From a checkpoint of a small mixture-of-experts model trained on Wikipedia: width 128, 32.3M parameters.
Below are experts of layer 2 (counted from 0) of a mixture-of-experts language model. Rows are named router (the router's row for the expert) and show model dimensions 64-127. Each number is 500 + 40 x the weight over its row's rms, rounded and kept within 0 to 999. Numbers have three digits each.
After each expert's rows: a language model's description of what the expert responds to; "mostly gets" lists some tokens that are sent to it at least half of the time. This comes from a sample of Wikipedia text that the model never trained on.

# expert 8
router:486472509570522618438547496484487464531493508544507536502514434553444510527519439570485547533505543509504535572530496493476430519485522488458495510439492526494533498546485502489461477425543439
It responds to: Middle or final pieces of words and names, such as Straw-ber-ry, epid-em-iology, Lim-ited, plus place nouns like County, Valley, Theatre.
mostly gets: " County", " =", " schools", "itect", " Aust", " Theatre"

# expert 22
router:482471491565509620401536497472483469522476503559528559489518442579456517482489423583512557527511553516516507574518444506482426503480518474460480505431448534496516495553529508496449483442513458
It responds to: The word the, it or It, and empty table pipes in election and sports tables, plus Polish surname pieces like -iewicz and chemistry suffixes.
mostly gets: "igital", " Peak", " Field", " It", " it", "He"

# expert 24
router:459447450555512600411556516456464445515491500537507568499502435565466486469495401595527575505488529533512532567523458511449437513468492505467479485434459523473533505544492502459458495463507465
It responds to: Line-initial dashes and pipes that start list items or table rows, closing parentheses, and chemical name pieces like -yl in isopentenyl.
mostly gets: " death", "ensive", "|", "ball", "aily", " •"

# expert 10
router:513484475568515602428512508447463481513477521556513531501493447560483506492498404570499572511502529517501494563545467519478414524491499475460488512445445564514541508545483490508451475480528445
It responds to: Capital initials and name parts like United States, U.S., A-rizona, Empire, plus digits inside large numbers and blank cells in sports tables.
mostly gets: " States", " Service", " Empire", "2009", " cm", " U"

# expert 15
router:439492551481481543517507434484427510538503485503453507486461568528480536496420426539489471512431510523498534488547524461534464471535480546516482515480465558479540460564464508441543476545449539
It responds to: Mid-word pieces containing m, such as em, om, um, ism, in words like hyperglycemia, policeman, Female, million.
mostly gets: "em", " rem", "erm", "ism", "isc", "om"

# expert 20
router:479466474588516616406537499457467476529477488554525542481512448554472517481488423575487580505512559507501501559518477515460412507480482510471483508412487541503549526539484483511464494440511481
It responds to: Year numbers opening list items or table rows, such as 1989, 2006, 2020, and pipe separators in tables, plus sentence-initial The.
mostly gets: "2020", " Christ", "2010", "2014", "2009", " block"

# expert 21
router:460510492445446572475545530485534484457523514533527542504554506545495543530561485516474485509523490477497527522537498509481511525494512463493485521521492445473403551517498477502468424485545402
It responds to: Syllables like an, a, er right after a first capital, especially S-an in Spanish and Portuguese place names (San Diego, São Paulo).
mostly gets: " San", "an", " Ben", " non", " le", " Ha"

# expert 13
router:469502502563527595429551537444494460501516488543514532508502433552458522499507404579522538507496521503502532581555465477457439508466513492448500535427484525520514508564515493468436483446516465
It responds to: Sentence-ending periods, hyphens and opening parentheses, often in lists or specs, plus nouns like engine, Air, light.
mostly gets: " ·", " Air", " engine", " #", " age", " Species"

# expert 30
router:455454484580513605413522509486465479501478482540537530508492459540476508512508438570512559522492553500517486569512472529468411507486515479462479500422464538505560504543512480492459484458541440
It responds to: Section-heading == marks, quotation marks and to, plus word starts after a noun like mag-azine, inst-allations, l-anguages, and math dollar signs.
mostly gets: "″", " art", "==", " kg", "\"", " During"

# expert 39
router:514451467539493556425527505482428497541491520528491535451485455541475462491487440561526526517497557448463519530482479550437379524477490448491543485396445518536528526544503481496465448452508475
It responds to: Common function words and auxiliaries in running prose, such as of, a, with, had, has, used, including, much.
mostly gets: " had", " have", " has", " used", " including", " won"

# expert 29
router:498473458542529629427561525460488454508476511540528538486510424562464504502498441576524549516499569498500515554499459507494423525474489487471477485428455547511526495544494492490493513428489456
It responds to: Articles and pronouns after prepositions or commas, plus role words like former, author, politician, act, and the ott in bottom.
mostly gets: " act", " former", " author", " Conservative", " law", " exper"

# expert 12
router:472460467575530617419514505474460469516475514532524556518488447551455495510495434544517540506492529515504465561526453541461422518475498477459488474422429551506504518524509500477461482456485452
It responds to: The word to, modals like must, will, may, and between, plus word-final pieces such as Singap-ore, Leg-acy, Hooten-ann-y.
mostly gets: " Major", " must", " Pop", "uture", " Angeles", "usic"

# expert 28
router:473462475563506613413536522457458466525506535545517537489487453548451514498512445579504549507488549497505521572516469512432433508471506471456478491449457500478538513547479469509489464450518452
It responds to: Years and numbers inside tables and dated lines, such as 1966, 2018, plus capital letters and word pieces like V, P, district, head.
mostly gets: " head", " 1996", " 2005", " District", " 1993", " CD"

# expert 19
router:478474477565504606415544504461491495485489479540496543481520427570440506474531428579515573528498555492515527577527460521477426515471499464479490521398469546509545495552511494486448466471506473
It responds to: Closing parentheses, table divider rows, and career or election verbs like married, joined, defeated, promoted in biographies and election results.
mostly gets: "|---|---|---|---", " Candidate", " met", " Labour", " married", "|---|---|---|---|---|---|"

# expert 2
router:467444481542502610405557490460462456518485506528516561495504461546449516508516402573490542503503523503492528554526471521467417522453498491465482493412474545510545504549511502522499480471520455
It responds to: Blank cells after pipes in results and election tables, plus sentence-opening prepositions like After, While, During, and mid-word pieces like oh.
mostly gets: "After", " While", " %", "For", "During", " Over"

# expert 27
router:476465474527483609414526481463457485515481496542522551471490449565464510526506419578482556501513537501501522565534458512472388519462493495494498520418479548494520499535504491494450515446530458
It responds to: The word and, line breaks, and closing parentheses linking listed items, plus word-start fragments such as pract, Syn, Mus.
mostly gets: " neg", " pract", " Cro", " Bel", " mus", " tro"

# expert 35
router:482458489566487596421531497470465452504483535556509568510520480565460506495516415584497578535502542512511518583524466499479410518462486492483469493414445548514526520565520507497460492436513453
It responds to: Line breaks and slashes in lists and infoboxes, and label words starting entries such as Department, Genus, Position, Country, ISBN.
mostly gets: " Genus", " med", " Department", " Philipp", " Position", " x"

# expert 0
router:497459505557527624382536506481469471527482506565495528497529471556467493483513417568514552541509563496489508567513484540455423499471501481482487503424472536507515508558507526481445481451520472
It responds to: Pipe separators and cells in sports and statistics tables, plus mid-word pieces of unusual names, such as Nant-uck-et, Cn-ut, Strong-man.
mostly gets: " JPL", " Women", " few", " Label", " individual", " men"

# expert 38
router:469446468564503603402537500454468471513467491541517555492494433557466524495504404583496554521501556495490520569536472523472430515472497487446492486427473542482552510562518481503459470443508456
It responds to: Opening quote marks and adjectives like broad, modern, original, plus verb stems awaiting endings like con-clud-ed, laun-ched, acqu-ired.
mostly gets: " broad", " modern", " original", " “", " proper", " publ"

# expert 32
router:476472475556515627412542513468487474489474503533535521500518431557455501528492417586504544515504545507478517569535463512461421530476514494453496495418455538478547511554513489476470494455509445
It responds to: Prepositions of, in, for and dashes or commas mid-sentence in prose, plus nouns such as album, law, attack, and -iewicz name pieces.
mostly gets: " album", " law", " attack", " line", " Lemmon", " post"

# expert 17
router:464531556432440555436511474539527495508509443486467550450544551496521513502472490488489474542525524513451457466502552496482513570573548469487448536480474477512454563447424513507499527529542567
It responds to: Mid-word letters, especially h, and accented vowels inside foreign place names and surnames, e.g. Kaohsiung, Longhorns, Söderberg.
mostly gets: " H", "h", " h", "sh", "the", " ph"

# expert 7
router:476467510576532616414542507470485451514487488552519534481513436534459503489504423575512550506493542506497516573524465513464430510474513469464495503421459538521547543556505500494462486455508463
It responds to: Pipe separators and small numbers in table rows such as sports results and election tables, plus relative words like who, how.
mostly gets: "|", " how", " who", " Name", " 8", " 10"

# expert 25
router:535583502454496540427538517502494528537559551508509457415515560593509547526446447494430491469481572560493599474517558503545461499536530479466485450512507478508537471526474554463477449529463490
It responds to: Inner word-stem pieces followed by suffixes such as -ed or -ation, e.g. om in sophomore, ot in emotional, stud, olog.
mostly gets: "ot", "om", " Av", " Stud", "ateg", " stud"

# expert 18
router:483471486550505615378585485463468453517488497535528554510508477574435526490494392567506537483511560501504533552503455510462420510482472487467462482449451506505531534516488469472465468451526458
It responds to: Prepositions and articles such as in, a, of, same, plus mid-word fragments like ett, aut, echn, yl in names and terms.
mostly gets: " No", " same", " Roman", " young", " James", " Michael"

# expert 26
router:480454496549517611408550520474488453528484480566545541481521452556454504473501439575508563499504543516516489559526457499452417506483518500460492497430473529488552514537505487480451481469511444
It responds to: The words and, as, a and table pipes near vote tables with ±, plus name pieces like Mount Lemmon and mid-word fragments like uch, iff.
mostly gets: " Lemmon", " phys", " =", " Israel", " International", " front"

# expert 5
router:468461473558521626417526495482488472507509514535509530504518462550458519489515434580486557506503542501509499573520459529452425507503523478467500476411465558515547529539531514515477496449536455
It responds to: Commas after clauses, colons, and numbers or names in stat tables and minor-planet lists, such as 13, 12, William, MPC.
mostly gets: " MPC", " William", " ESP", "elevision", " city", " Tor"

# expert 16
router:538527495467477501528545468501480540445489547502484564444437479527455480471500431448522450426536592453436498573567545509558476525505498427572436536524481472529543511517468523553577480547529571
It responds to: Single letters and short consonant clusters inside words, mostly foreign names, such as K-r-ishna, Ind-r-ambarya, and word starts Br, Pr, Tr.
mostly gets: "r", " Br", " Ar", " ar", " Pr", " Tr"

# expert 33
router:474448510575512609437533482486481475516456506539501553483498459552481500491518415580488570494488527512488517552494462514470394521490517484478492497419447545479531497553502483471452476434497467
It responds to: Final suffixes and sentence periods ending a clause before a new sentence, e.g. -ation, -ence, contract, loss, km.
mostly gets: " km", "ensity", " involved", "duction", " Notes", " victory"

# expert 36
router:485467466544509603411538499468457456485467532567489560496517470561462494481520421572494569518504551521495501568538463514472422505465532501464501493423467552493522503527507495487442484436527436
It responds to: Words after prepositions like the, plus closing parentheses, commas and periods, and nouns such as Division, episode, Season, College.
mostly gets: " Division", " MF", " very", " College", " Cat", " episode"

# expert 11
router:456455498522560607440490509524487440525455515546474544478550442526536477533539454526484566512473519456539568540452501437517405546435504475448476448466454483512470490564536552571418532437489467
It responds to: Word-final suffix pieces completing nouns and names (er, ia, ian, ly), and kinship or person nouns like nephew, father, wife, people.
mostly gets: " people", " family", " father", " son", " artist", "atives"

# expert 14
router:484462487571493599398537505476458457528505506530532545474497453558488511481524432604501561520492531525497506566515462500486406498474513489474480501431468542498544497538494509497455491455530492
It responds to: Line breaks and dashes ending list items and headings, plus word-initial prefixes like sub, inter, trans, ex, un, and pieces like -holder.
mostly gets: " sub", " India", " inter", " power", " trans", " rele"

# expert 23
router:479474475550504585411531473451478481502467531513497530500522476581485514500530418569486592544481527489477515554530491546459430520482514496461482504426494519498494482533497493480461469508499462
It responds to: Opening parentheses, blank table cells, line breaks and minus or plus-minus signs in election and reference tables, as in (1919–1992).
mostly gets: " ref", "See", " −", " ±", " Nominated", " ("

# expert 31
router:478465480573513598408529546463451458518495503558493530495512450552472496475503411588518554495513534472508506575507496507470424509463493460497482488435447537518525517527501477492471480465510445
It responds to: Suffix pieces like s, ing, es, ed ending words, pipes in numeric statistics tables, and prepositions such as over, at, by.
mostly gets: " over", "|---|---|---|---", " off", "isco", "oring", "ruction"

# expert 37
router:471451492556514599422535497463472480526475506535505526484495470535466498494497423563490586508503545504514505555532472528448384517489478498466491494430418533500539511588511501487473508454507445
It responds to: Sentence-final periods and table pipe separators, plus words like including, its, JPL, and the gen in hydrogen.
mostly gets: " JPL", " best", " including", " Coordinates", " professional", " include"

# expert 1
router:464460474523496613392562494497487472525456498517511549520506428566465519463512439564498554511507562508492512561511459481480415496486495468491502483411466538519547495561534514518442483451526486
It responds to: Single capital letters and word starts in names, plus table pipes and coordinate symbols, e.g. F, N, Sw, ′ in lists and election tables.
mostly gets: "′", " Sw", " Sub", " member", "retary", "astern"

# expert 34
router:474473515597524615420544500467462466495469487547516585496500443558458509505525430546489542536498566504510499564493470534469417494481528503458469507443448561502516520553526477491487494453510464
It responds to: Capitalized openers The, On, From, At, plus suffix pieces of Latin bird genus names like -pis, -aptes, and place-name endings.
mostly gets: "The", "On", " On", "ource", "Personal", " At"

# expert 9
router:466439460556530628435534509458454470530470505538498566474511459544458502497529429571490565521492530499476518585512476531474422520460516494452479480440467550483522501527499474491457488454507467
It responds to: Number tokens and position codes in sports and roster tables, such as 31, 44, MF, FW, plus dates like December 31.
mostly gets: " 31", " 44", " MF", " FW", " Genus", " 41"

# expert 3
router:489465480571524627413533487470461454524465504550529546492523445553461509485508431583497573528501547519512509556493479535447445507457508478459477496418454516512544518552520481510449496457480486
It responds to: Commas and list separators after names or nouns, plus nouns like team, company, club, group, award, London, Florida.
mostly gets: "',", "===", " London", " company", "\",", " Florida"

# expert 6
router:514473506572507597411561505464447489525487542532513508503519471590467494485526422558477561529501533502515550584518482544462420511439495473439483496437443550495528521536495505499459469446505455
It responds to: Line breaks, commas and table pipes in lists and asteroid tables, plus history verbs like became, built, founded, established, and mid-word connect.
mostly gets: " became", " built", " Preceded", " created", " established", " cap"

# expert 4
router:491447484556522612402551495482470487507494516540527563482492456563467512497514427584513575522497534510506530572535464527473432522475496496448478511432464537511547500540521476500450472453514461
It responds to: Prepositions and clause openers after punctuation, such as in, with, into, upon, He, After, plus digits in numbers and years, and Polish -iewicz pieces.
mostly gets: " into", " with", "In", " After", " when", " on"